python train.py --n_experts=48 --experts_per_token=4 --n_empty_slots=6 --routed_scale=3.67 --n_head=6 --norm_eps=1e-05 --rope_base=39100.0 --qk_norm=false --parallel_block=false --beta2=0.99 --lr_head=0.00453 --seq_len=1024
Below are experts of layer 5 (counted from 0) of a mixture-of-experts language model. Rows are named router (the router's row for the expert), gate (a neuron's input weights, with its number), up (a neuron's input weights, with its number), down (a neuron's output weights, with its number) and show model dimensions 512-639. Each number is 500 + 25 x the weight over its row's rms, rounded and kept within 0 to 999. Numbers have three digits each.
After each expert's rows: a language model's description of what the expert responds to; "comes after" lists some tokens at least twice as common just before its tokens as in all text. This comes from a sample of Wikipedia text that the model never trained on. Tokens count by the router's weight.

# expert 26
router:492506527495494480508472471526486556516458465516496480512494524501560481489491465486491499501522494504511500512497465467485511503540551518532494472494514519528520513484498468500462552520524478501477523473522485577496494517513478470503505465485523495476479540492523463480521507502503519505505506471508504501468543522491497502497473498505499523499491485547497471525528472509508483461486
gate0:510503489517511541498514486503484457483475475499530484508501483519498503493502485509530509507520486513503540488525501489519514522543505503497459531493516498476479490528470457542494501506467519502527480498501506539491539466474472503528498555517505511497498505516480518528511477505528525530448455524503488505511537497452464479497523453543502516472537507515437500453470483513469519512506
up0:491488522509518522512505510434463450478480498458538469495506466503474540524507503555521476492525505493463486515470497491518494505491501519507459525528504476508560472510451428520484512546490513498512477524445484486516524475487476466480508572532503493479503523500528515494513544522509513470490495518503484478487498467452532510511502483512504513466477520533494482492487513500485538495529
down0:480492548422511457503545506471499515550528530468492494477524529507501506515545498458544486504512527474471483500497506507538450491511486473504447521502488507496484495539523472498507519504498473504486500510488502445497507473511494504520485494461445470497483554503515541511494470456492508520470503496497542489524561479510507491524509511468462506480495494505534478561500494500485480454518
gate1:506477508514516496460562496532464506492497504544476513461505547500524489497500507492518513515532530519497500476474503451517471488483530541511540518505510561468523491500501507496451506504495455499471500515523497517512512513519450480516505484495502490514535508466497507467491504496503478496511492467499535516522503488505508486518497482451543504505507521518482506512484510496526493465475
up1:519483459523534477488533432541499522454464520543504469492521501548515525492492514513537530498493461494534484490491478492522491478538532519477514479519503488475490504526532500475495466483518530496493506506475478519502477519503544511507562486519481542479512511538468503481478493565534469557499465534526500531525480509515512506523489533488499500498541501472499509490501478521533460513511
down1:542491503478526527512483524479530482459529507487475484502507505507553487517486517505490471516518472494519497512496548491513499470441467530482524518537487516559490520481492493526491521502507511518510454515508501506482457508512535495464508488481466510522506526501525496476470504512495510481507508527462514490527487514488470498449479529467509503468479503546516484517496485507504488514473
gate2:515475522570500501470474542512455506493534505500555497545461493529491473528492480501539515480486459519545498502509485500544504474446477506494453532486514544518459535462547535487499447491468517564497452507559476510477499507490472480495536514489495519493502516475486518452491474483478482487485478525488475505506490467499526488504473533518506449459491507502435489463502512495446495484512
up2:524484442499472494507487490521592511513473510478514492560508465548476519464519526481482518481492530479503521502485511516518487505539551514526519472487512480507494491469510474473518525446491533514524537506459530431483518486473489524511515497503493438490519486495502518524517483485536543482513495508533497486474511491484507504463483521528496479514490544553491518545540511509483492497474
down2:516466462483493515501482518488459490536535536478511505477512532537466504488534546459515457513459547495504543540508506429544494495475475524477489500478479557512497490522514482502510510455466541478483505487497480525459499485504506503470467520526487493504480467515495473478482482514531480496493507497490448508474489488500494473477461517546466482478517509517455508477520546506506454527508
What it handles: Word start after punctuation. First word piece right after an opening quote, bracket, hyphen or slash, such as ide in (ideologically, is after ", stray byte characters.
comes after: " (", " \"", "-", "/", " '", "("

# expert 8
router:472527537497526564479481475523486506491477479531502516532550466521542514493517461503480496508520435524515476523509505504473440510487502490499538506451455495457535485475517487463470478506498482487453518478498494522467502480485535548539532513508520486519486457563527501503514519503511510524511481511518496481534486541508541501530513471526494494545507476521507489519511517547476541495533
gate0:491495500456508489490493515439512499526520506508518477521518494487462531496500492509539523507524491526485499462510518455523505494500458470476488534477539443473496496515509509466482473539552491490454488510540477474517484505434483527498485530531447488506528538473545446545500547457508512528501477492476534444516505468496510457484462480499491521548515463468482460505485510517509508492530
up0:525475498481470513484488508483465511471480480531450483482512519515462504440487500498506564512496512487494505487466508470534491507465516487500511497496518526513497494534493490528491464515515544482471446476482507525515484488505562526503492546506517442482500495440493505486542491512496506493493477487512533504491478476490490535466520471460545479490491481516524489503486529463476494455454
down0:487449494518491479487540501511502482507509536469509509479546524523484473503467463505484462524517521515518486515507482518503561514504475479523456472511500509496486541521524515529521496499487481467524529477513474540531481500524521513481515501528553453529483514545510523458489514520505463458475548518463475454486529495538488540522491568525534486490492532500463529509468521496502479499528
gate1:509495527505488546515529542498433490466501508501517490441493473556517501533504462500524514518465504486541479490501545464528501493518497492506471534463494472475532550529480498515474446543486493484492508499518476448515456440487498459508476521520439479480499493498488509522508481512510466526488489505490476476514472494527474475502509494526484488479496486513495481527511471520508523467504
up1:522509526493492525505515540470442494477487498509515493443502486522525480496497482494513508539474512499525505504494555470500465470518512506515476546465494455463529528497506480508486462525482511504484516505501476419544488461476503476485507518513444497479496519507502500542534486496491477524514470526497494469499494520523507494474518500510472493472463512518483470517503464502531512491528
down1:477522531497484484489509504474505494548455459496536477493488510445507545520521520509538489461532508534518504456510519510495452509444523511549497446500537570503492467498542537543499460475513498459473531442491523519461520517496502500527502491470504497574538478487501504519491460511484477487466529465526533520521500506494500537488516454451516497491539512464489527476473519508494511470512
gate2:504484545507515488492524503490489451496491486539523512494531490514497460504514492492502498529528516508508471499469479482452471482532482463512492485483505454506510487529489527489525461492523521511524516459451505508496483503525496474470454507498482488511535522570502492489539501531464482495505495492504445564522519489507472521504492502490494485521445475521495478523500461475514515487502
up2:503496487525461528470517497514493514486480513510517488527484469494481499460484471486540539514485487462517511492453519492476478452482477468468499493478479507492497519496518535502519460514504514514476503526498510475463496540488502482495463487456456457488533513517503505494485513508473513535502432483494478502486536468467505527525500495462427476510501510506465500522436524487484516494475
down2:499503557462495486513514522425510473479538465492475497509546529485516483493501514498486480508502507495477508504542499481528502528511521486509530517513538496526501546479466481496548460527494519483551557537509497491521472476473477486483491516506501496492459500504520518501504510497509468452511563506528521514492469533522493541485505506491491525502518480502537470501513517477514500530523
What it handles: Title words. Content words inside titles of films, albums, books and shows after The, or chart names, such as History, Hours, Top, Album.
comes after: " the", " The", "The", " \"", "-", "|"

# expert 33
router:472536473520498540507509501538529528512522488545530524516482473499462527495493541471538527532477515513523500536524477480499458506494532534501514485486506532496539544524518444471562499503529490501497470540469490443501546516510511504537458523525521477512499470537502527490452532504471517546490460476509514470494473478519488492492469492498505477526520513507478512519495508479539523517512
gate0:486478497505544495522465536499526531494496497489501517497468489493516490541499513506490500500529527459488471486517495510532535490509505518549503496454474484516494527486529488392535505471530512503511524518463544485531546506498504496551492500479517471485475512508505478484492520550512491478490538507555516502485518504475498470537496479499467501530511476515503528551497471495547468517505
up0:509532545484455509459544493500480458498515483526491491478494493495471506446502515487525466498476485518504488511476508528478476491505494460475469493547531507495485471503460511594479516520509495504504475482525467489493517492489454499475521481529480484492531498461481534500473474467492523543456505464456532500500489503532503546425538505503556477482487523502495467484508532517472524500466
down0:486518466518498482466532514460527497473539529478493466478532544495483553494525487504524541514535524465487513508501490524519525526517534496539493523497520502470513506527525495507466529475493492486494511496494527482517504491492490493479540508504490512521437506502524488502479485548464525458501495480536510485494488471519475481529471497501525498529491474501543483499470464498511538548513
gate1:486521522530505499465477431521524515504444519503499503521514551509484520478496494507481549468505491499527498517525498511504562493499532474463478529530476461519499480481496510501531487460513495479519467523545470528512476532517482503491561487545491509482475486482552455551502515490468512492487511467514506489518519485544485507509521504494432497538467499503480521479538493485439498454458
up1:493475566508457526430463457487517506536491538514541500506499545530496479476480486509480556488480470520521479522516532494530487526479510487456514489548463486506521469472536524538507466465514542523494496538515476519514517509504506493518522528524515510514474506504512456509504522464487497476476517514486485494518515536549488520503500498481477515488454492490508543445490468496465520477486
down1:488503507438474495514534525493472472472527503491480548471487485472491463510494506500509527473520529460515455493478455531484499487507472480478467498503515502511507492485528524501486479487467483499507544481537506510481498472503465468485456459490527469512493505462473500489518513495492501497530505504454487492512566514523512521511487495503528491470474487507552508485501480487503536471477
gate2:480504467459486471451493478477550522469457524514507487492473514483515519533494515500540537487484502527548489536530487513439518539465514528501509510495517474498487484473481475494486471519500462473503532491494513474493539510538532518453467484536517518495478491521532515514502493457515541535552451498495483502467506465507516511481448487474522493451492514477472518473470504521482514462483
up2:481500482486481472477502483487534513506490523501540496479482524514500507540511517507480530489463486506498512528519492505440513531490507534471491530501510451513493479470503478488485435509522505479518523483495490475469530525540537504468477512532525533498504493494517500498513472471535521548544458501503510488482494488517532523490468478485506455475467525513474501467494512542474516478488
down2:525524438497520498518506486528510499493469536508495511533511509550562491530499525494446487511485488475461457458490497489481496500483495506479528481500472531513457532514514491475470514537497518481505486523521483493513463462511492516514481505535470511542468402501489463501473450511510470518541464495519477552469511538509523497506545520531465507548521508506504502503516554488496492453547
What it handles: Past participles in bios. Past-tense verbs and participles after was or he in biographical and species articles, such as described, published, founded, took.
comes after: " was", "-", " and", ",", " he", " He"

# expert 0
router:477507479519492496471505468471515472532521480479488513499489542514534502487450505496519477466487456501449525513478498503523455513491524474469503514501507512476496488569513507489528471501495450497508507508474486499512485544512505494464469522521485501532481512546502487508480539498484482526455459502474494540528473485475502513482502500508518513468491489458503476476500496528508446482493
gate0:492472453488510505528500500481496491521537502526553529501478530532531540473501517488499527482540511509506510479472496542529438452550499504503462506477531500503525476540504545507518511499478496532524510499488486449532509521511525493475502477453500474505524486519524516461506490505489500519491518547494500488515515526496545518467471516440489482545495458503502485464541496508542507464509
up0:524512486492478501515470490496463467520527468489481529520460456505496529490445485488493510505549448490521519536458522563517482475509524474486523507531501522517519525512476518500511515504484525514515537501528476474492523511481478461560478463521452492483469506547530551535493502511515493462475484507520499552546487482485493536540461462468525503493505511502477581515496447477485483498493
down0:484527490530548477484486510517492462524475475542524454486499522505492499505522484473510481542517509471467532504511451490473508484514480546494479494535481487502499537510481483527468544515459529486513468549506487469506482536500506483473554467484556509559525530576518488494500474528514519540501484501443496492474551521483503485467507488486503521495453487481514515497549499461514483501490
gate1:524528500512498528507509526488491487516509519532481524509490498546510500545475524488522467479526520513536526508481468477518497490474494461498507540469513535517568491487513480525475503496523471487498487534507486532438465536472472488482513531510515530534499533475483493505521503464526477508521506478499514511543513480462517532496449527523507508481499517485497468548499520454538477534529
up1:488472500474496497501501476527510506500504476489507507511488501524462523495504512499470499516500486477437450537492528523509531520498512500512452518501506479482448471496472494495493493532491546488517477478488519481609511447488509512495503489532455497473489504524545510528471484528443472489468444510480504470492532491517446511490555466478505523550487501520495518510529483519484502463484
down1:521545487480491552502439499524520507543491480526499505543497480497511465530478517534483493502497532504500517501508483503547501495493493470563485480499502493515480500491500509484540485535514510434475469514436512511516527516474493461452531477481486455482484497513486541483511488492528533512525509523470489476497495485573502480498480525451499530474513517532536531494517517499491493493488
gate2:510463508508501532505494473495471544513474508486457446531488475527509522526469500541475508516496496544541523463502442516515486486518479488528486508529538520481508512534503512521552477531457460516499477499528540537497492518506499501494517521460518494504498508447507516467520542476541478477506506505482513521462485524510527489509416506506535498479533552486515464528496514494490535514521
up2:494516466474493516468475542511470514484483457466535467468513533423454502489492483516526521479474464545466495495476473507515500548521500499503512485475514479503487478492491527509471515494520535500531477472500502484477523487496487453537470525509444497500487516467494488515444527540507511499484466515521517489517472483452532490538562485491520501502495446495466507445494544485490472523506
down2:505471469511544527439493501544533547498498520450485489512451489508530516487489475468510480535502529473494500528556497520458515523505534505530484514491478474508483493487483508530498463505523505537472515513503514504518513515527482526504508506513495482525477520478481445505473468492505509503512487507457510480489490487487533522484493499522553530477494475450476519497464510498530554495516
What it handles: Past-tense narrative verbs. Main verbs and auxiliaries in biographical or historical narrative, such as made, died, built, killed, was, returned, and the pronoun him.
comes after: " was", " were", " to", " and", " he", " been"

# expert 22
router:492526531533509509511501529511542543487491499524484508527532467574550485487541530477458494505487506494468523490537488506472510497468471524466558520505484496456529475498452501517513509538467508471446490521535502504503448489459517503483490525523516508497483471530512465497479521516488488455496482502499421495565481488509527487490562509550512504505525491497499537513504500561527521497545
gate0:514507482528503542529464550470480471524468456469493521476460543465531509482528498456423487492533514487451441504491539536488503482488527476513500487467506429490552482530507511515529501496508516450516457524465538530481494484517517518486559478461480481462489521525475487453491523501500522478499505526504502516507500519568529510504516506526491480553487506496497471482499464503488464493529
up0:482542487460547498483492461491516512525483552490456510540549485493506448544465521473494517492499503465502512514510499471483474542482487530469532488488478484495514494482486532456453552471526491481549454527480489460519494487555480476488486487486502522531494530527575535553483549523497560465506525521514510525489501504470521524499498513527467480554485527514509486496461514504499488525483
down0:521488545575497485512476457537471495525482464471499473488498506513495506508532486487498460507489501535494525504466520497525517518549487502483508484455493500477517506520526488510500490489534493530546520492482489517481538508513509512479483506521512477469493537491496471488559507463493519506510479524503474485503470441466530485484497462501472492464483481500505521499513482496509495485516
gate1:540516472502459503514489486472463495512507522488415476489460506501518482498471464515500471524514509462500469469515468533481520542456523475516517490509467495503493473475497540495453496477506510510478504472503502437478502476468509466466512538498498509517478449504493497492477472510473485475464513486503494523451509527505505531476563501488460533490485489491503547494554483491487498514463
up1:525515472519459492499519480489470506535469513510439474519446516496515499478522497524522495489519475498481469492503468529491510557466507480495526467504511466498526478497494552483478479476481521519478449496476508410463509469465510493475493568466470514515479487497525511511488481506485451499502516473486493488456488523538510556470540497475482513462492467523477522510549493491474494514472
down1:511520513477485539452523512473508474522451494509512552515481505500509503516477499491488497523481489486463478504455519495511487445523486525527469490468483524548476489476502498497528498518474476455467487518475509501513484488489544489505515498491500489477522544491457521490536514494518511573508468478454540509483517488514510476507468505548514485471505501472493514504529496545493492477511
gate2:523497486481497486481512467485500489498468506500528465516489494500490534493496523504514504434487500472496525477521527466477490525534520512473487512521514490471505549458494476527482553475458467528503474530504486503539529471499502448446490514557501488494485458501525493502492522512504480496495479506512517494532540471461492579493525515536480506492464526492483466501497470482470490499461
up2:539510498494504494491523488506531502482497517533545489500524504471539521465519524495548466470487537464489536493506544498494498498538502491527437490505504488474490523456479489533490531512483468497504495510510485518535483489520545441463462472541481506534486471493500512514526513509484502497487490507473531476487535472504472550471512449493487518505471486493459494507492469459504514472475
down2:489506523505486498463479470508484501522479462536511541496528511554490483505515498481448485473479488528511527490463481465501487498501515521465497509512505492493518481499468515493483483466526485484504490518485467533505559501496515504525500480501530498471488498501506521471486503514522501469479523555485466482512486511518529495517501462534488481499509512495487502487521517521499471523508
What it handles: Abstract head nouns. Common nouns heading a phrase after the, a or a possessive, often followed by of, such as way, term, role, success, need.
comes after: " the", " a", "s", " his", " The", " an"

# expert 10
router:498495517478463481500483506524515505506465500520507506539496541500527497501541473441555536517485531521566494561520506513479476505503469529466491474402519498465519529521472489482493465485497470476474535518464500495484537498501500462535449511523478469469484508498444514564477506495491507513506472477511520460489489511466506482536494469469457497545505490527483469510510488509523525461491
gate0:519478483530466488488499519509474517488533480524439515506487509491516516561533525492505523514515503455507508487476441495441494453489520505523473502534510488495490484508470491510501492513445444506509489496516496477511518538520478530448523484582488520465533534526450483534489479526493467534500538441476484527478475528495501528513514504485509537494493501519528496522513482498496488522477
up0:481512467530495498527496522519494462549467495493495505507444498543508488456503498508495510448512474494526481501477510497466497546510512476484498511529513514487533500507511492486497454506503493516475498473499505487530514446535507516523538507476487507524506466490509520500490509474505457506499515536467482491484471474468486540494495548515499474520505496503512524475502511482493479485520
down0:480484511538518540494488526479503461485504521470508487553476505485471489467542500513529452521475509491531498500524503495509461519482496495479461500463540494501476460536505507535471489524516492497498480473503540500501534474508484524485497487462520475510514486476454489466484492541440459504492494480483456532448514462518501472484463530484480478526475446509515525475466501461536519499490
gate1:482490518516497516502513534481495532448504488462489492515491527470448497533501484520516497535507491518487534510485451548533535510515471486489475530480486487518452500527543458544495476529496447488575527487505480535485504507462546526534464485455522516527503525521518477520523545480474543498499511503498501512493499490505559505483513489487514480480512505484469431548489504505465489481463
up1:485508514498504529515498515475497513479524449471493528514501556449488517515487477531525490553528466502488506534457481527524508500507489500477497521508488483529479497545514489544511448537495455485541525479467506545492495509503560548512469501448508514511532532530528468536535517461490539460506493495491521541495460490494568495494504468486493499493539510495468462551473491524498481466490
down1:503501515492508497455503505495448503492520502467516492521485492453464455486520534520490489503483500518507489505483465499501523492507461494497531533539532495502537506529487526471533521516451466492509473491494463491505464533530475521517500527466526522456490476473508529494519538551514523478490511516462472496497503485492458527504514474514511515503503520508480510485536493502466449490560
gate2:532526518479493477493454519487489462552527514475462467497479561453481493493494520481532441519517490483439510549470456511468522497517495522499454534518503486505493474478487527509536476496525515493500490455523546515482503501510496485489510515443483499513475506494515469483525506470462512473461499506473496512495485522497494483445496519476508491490495511439469533528519552493468520523536
up2:495497476506503471446484529453447479477507601473502454513459488470503471479474494459537504486460515486493459480487428484509522458515524490547479529508475524449533513482464480506509539480544471512535527491496546477495507503504468476516557484473461509543473512498520468494502508492529523510509474515502536492500495514496475481522489492472486446517491488483487519560546486514524499479484
down2:538482485556465523533496489496516483543475497483521505486498546490545501497519504445488478469500514484457505455498540514513543471489478542521519484511520539489464482504520460451537480499505514539468464497512447504502477528474500544530466527547522515533487474509485468510562546536508463457480492536470499493535487434499506487484460496522492492506535526480527469520497514483497441507493
What it handles: Activity and performance verbs. Past-tense verbs of performing or doing, such as played, recorded, wrote, held, won, mostly in film, music and sports biographies.
comes after: " to", " and", " was", " he", " also", " not"

# expert 5
router:523527533484475470480461490521504533461511469467450501542450515477514504486538482500514529495484504505517498520507452501487478477489503543500512530477474517478499470484479519535468490496495486539439489453480521519478509512479485513498493496526487490475510493487466464537463482504501504504494503469496458491484522480491496491545492476475516471502502518530479505441480519488510524492463
gate3:523472486537500498462483500491503523497499476514505480505511495487515502515485548507542515527450572503488447449476495557491508512517501485497521457501506522517487509450506501499536518507482499501501459471520519534521539504432486479513495525508479491516536525510476461485499497497534505535534515512517482479491503525557452491477451518504515557499513525505533528514487510471526508486500
up3:510486471511505503485467512493533491508460480485478474527490515525484504525485519513531537534465538509478479523502488563481507533537477489473517502492519504497490517491542475490517470503517502518516482464519481537503554514475485472532491463461520502520492505523502462501514518504515479513555489474536484512471472463509488489500503524530479486501528514536466470473530509492533528459542
down3:521474505521471487473500516465507498477490480500552500510486497508479523515480495519526481444508514479476521457525500478512506494509486501462485501503474488519520489475523499501463502515494455534467471443494443482506526536501472497525490527450536530510480514518481435539530534492500505534467498500516484518485500452495469475517479499494509492482490508503487498504495518507509480494546
gate4:460512508525545505515521496508494489478500507502495512490472486570535494465515447487479507543507472522482523498485495460467461442497455501498494522466533470516483467514514541488513525525521485511482524507435527479506479503491512567483515502525464530502504502532517520503488522525496512529492503496502459477450536504522482494532502508499446517549546466574516500535485450463509519503497
up4:481529480466471481447465471523505487495464517455491477476517525534488482542529494535492538471463503484488515511473539539490523488554487492545515494534501500491482509480533487536453498500529468529590462488520486521506528524498472484522506468505503511469469523467486516513480476477522499477513462473511497504520456514480485495484437506513516490539485527514537507535497521521497534433480
down4:483529487456509486459489508471457494451519437467500504496507517527534547550512470546513544499505510493525512522532451501481522522526486491509535520504526540513471489453452487469475527481524454469469515526490510486507499491521458501450482521455485525479477509498471491511470530530490503514509447495522527519477509458539463515482496509528499498499528547500490513510429498524521498484459
gate5:482487536530516499548478526532505486474507473529505463470449454526527456490497496498501569513537493533454557433502496528469510517487492518492498516526528468501498471471498543482548507566510451530484490465474562497486505508482475539511456498472494495479470512512504508484529511513518476498504498530502500514501481470521500522525464462530525509495488500530502518491474524506536522504472
up5:488459531537551530536468506522536449492492470519493460470458462528499445501466490505489576520522461505461541447521529500502519547470503514489510516520536503502496482470489502536537499516519502524487476461516524495455464514485474528519469513481497505483482492527514504477555534483545472476523468511492467518488463499525484501482498470542522513512512509517465528477472527501511512501511
down5:466490476475446492550462494458474529458439505489484529498513463520477513484483501491496527500519496487488489486543472550532548506467505491482492524493507529517486500505510468510510512529471534523473470529504509492454498508517516491502473509515491460494532507484499449542491489500503515490481474489463484484491525475511498474471461495484578531508525488472529539520538504452517509498547
What it handles: Common noun heads. Common nouns and their suffix pieces after articles or possessives, such as children, power, members, -ers, -ism, -ists.
comes after: " the", " a", " and", " his", " their", "s"

# expert 43
router:481496492527472466498491517516509467486503548487489512518537480460557505505559501487489500476486480507507531486530452501475489525544451480515486517506521477461481457518470512514481519497456489495457476492509506506511474475466473490425470475542523510463463515457488465527551499536497540466482479527481514536514529499512523508502475516484548492492505469474519432527527533503504543517472
gate0:483532460492478468522478507505476512513493487555502515453515522540455533497505447495540514448491543503458497474517526454490553533553511497518499524520490533529521523496518493487528521480533489527493536505518454550503470463471482463495511475501510490487521481493489516518508496485484503502497471498466508479513559471465520481502517514495491492518524514499494497446517463509500517496487
up0:500514450500480473513503498515495533495495482574493507479543528548499496488506441483523529459509503508472490485506514483498529504548503505498501531532495528508514526533507491493490535516510488526468547522536456524466478491458488491503495486487506474485505490501475486525534469489492505514528469507525536471525547505452520513473491511501505505490540489492487526466508487464495514480478
down0:478474529486541506471477510506507572528515485476507510474460468484512531506507492510468483514473468495537488479497482494496482481555491477495516482488474537489507488478487491554448452523485514499502507487531512506485573504521476494516551505524530515546478513500485525516459524507492505479473504525526500521504471529501514535469523508494556518516491508502460499491427507501534479469488
gate1:488460491504516526529506485499511487474520514478547502493492521538522488490539466527519534503487480484513502541429485439479500556514536479491515487539480524481501486480484499476502495541515460494548520488532525525463447506482495527449518504491479512500508508452520514488490484524492497515467504460491502492508459465505491500526506570455534544508500511512524514484529501505537503472452
up1:515484527499485457476540497499502480515537492484480498539521475530497463498469522526545522489483533500495533462507534558488518513459491521506499508540493462502486523449485481529501482503482482522504481478514502523483481453496487481484531514513481476475458526504498517517515491521464488489484509494498460456553479494507521527469479459536501514524505502510473522497522482495450536521498
down1:517501491467544484505524501551550518493484520499523503456513488511528494496526501469486513500501506532518505484509500492568498442482500492537508512475505488472447444490473486485468519524532481543514486489511523555488502475488507489506463474494555503521505496493484569524531494492481506565496539482464487487465521515483509500460556494483425477491507475472543466536486498501497510515483
gate2:538546499486554452526484544499486523468513504498491521494544528468453493518480476547472487483557515473458522529468490475523494477469466491520516497471522554531454547486467502464530542512521506464553505550493501519508491481509477494471456496526517554525528494490471449500563525502490464516431524451512548508488485515476497510518507506470454504529476499527509508521491467523501493494495
up2:458457485480462539496545493499512470525507453515522500494464478531527511486539519465537488536460475506541466474543504549488514526517516504508494492529469456465536471492542499535461470456471503532436495420506494483488510513485540526524526476452502451499472511498518550508471484485507540482526505521487467504506528491539505492498494483533533469476518502490501486477515532475498503517524
down2:518478505502468501505468501542497466503484506494552518495462497500509498488514476473464505500530497499526488488495496517465464492509491472498510484550478535512478537507444512489499481479475488497451485479530509501491492517467515493502468475487523513495541517516518483516529488489509537491489509483483444464505497476490532492489459518499508477496489503515485523490426471519515492509514
What it handles: Adjectives and name starts. Modifiers beginning noun phrases after the or of, such as United, American, two, three, Provincial, Republican, plus initial name pieces.
comes after: " the", " of", " in", " and", ",", " for"

# expert 35
router:518503511529487506485492482495472502471495513533518547560465472550510486491515523492504504499475528546500486489517483487453494518492508522490472470500492494457517460483458522564480492495473520511518490520504519537473478516509510515456515509508474486495533485512471504485521509494458544508453522496490437507563543465513483515499554467463492511483511524505445496495492496530523513507495
gate0:525501489496483505490504532486542492506456489489506462510483524511486523464532509470536509516498508521509504511504542474521543486530501546519517526509487496525481513492528501473535500543495536491532486458492460508520561495529479498504471507493472513488496494520523452510491484491485525531518510463433483550503494516467494487517502490527493538502506459482474508520487497481513487436500
up0:514494501502491503465457538474544502478443458474508466519498511511495503479511510505545515502494506487501478483469515469534544510499520543516521509538461479504513504497539541469553533532501518492494489486468461485497526491514493488483471486465496514456479520519515451493510523500471521497514506481441521543481501488483493477501520470522498515508488450471484517506468509471519470459486
down0:548477504506521512527496505521485509491514475479519477495554518510510554533458480468457524499544493508548531536473473475510477493471499448450520469526516519542524486492491466463496523468531524497449493558500524507512492543472478471534538504525516461504487494521510499528503482530491508487465480487540533496541493474499474540488490515523505502483521517528503503487485493487483481494548
gate1:456498504531523534480511490492521503491533517514538529520507504523508500464540482443437503474546476491480523539513506486501480511502471491486516516567550503543532502472515525492500511512493503527544467488495485497479451537462515479494504510527516531517516451524491505455497475467481517534480516485497466480519480510471482559475471566508543473489471496533547470523458496531500516465491
up1:514499493444505495502506505495498491454529507464477512487514506499483498512460490529529481524456484512494513485472474507501518483543522486514462471465466451466473475536487486509488471509484500497505496496512497502562565529529496520483479531509492489516487525520534505545502512522454491487501495511521510496491488496524474456511517461473469519524472532483468508466543495466489494502494
down1:492505494523498518494476473514483476469494522530541491500485555504547472469510496502464491506532499475550496499546508473512514515515499492481503467473519483534536499496496517518447480497496463511491475504478496513521452492466537460485473448510488508484517527486480500516487512514551541485459496460501465514511550523521505555508495505500487498487511507509502495484508503545533463488458
gate2:548477506554450503521512493484524512482521455497483508503492546494505497494525479512478480505503534477543512494512508507562519479494454517500480519506507486501506505519453471498488454450531482507523542469445516510501463490498513481504477503491493517484530500551503530461489504477486457500469479501492489544496516511501483512518545495498506476521522505486523486515504488521519445532514
up2:464552515504526522494491510520518495461512478516511463500493479492501528484480505499531486477503484505520474538488491504496487495516514515489529432476533501535516574476517530538518488534487512511486478510535491511512509526495460485525551492543499540533491478511505462462573464490491528533520505475494553533506480488498506506504482498491501530482498476492492529478487496516454523494495
down2:478459534490467528500477463493511432481526536463518516467520527505453464514507513472479508531467538528459547520519490547489528527442492489504485474509504484490523524533518516482551543519512457499546505490490509494500559513500489471517494466412507478513519522536493475473470525528459490493462539509491489491506476521522508501509491464506491500504537502465489505491410493546543508510464
What it handles: Common nouns after determiners. Everyday nouns following the, his or a place name, such as school, home, album, game, team, city.
comes after: " the", " his", " The", "s", " her", " their"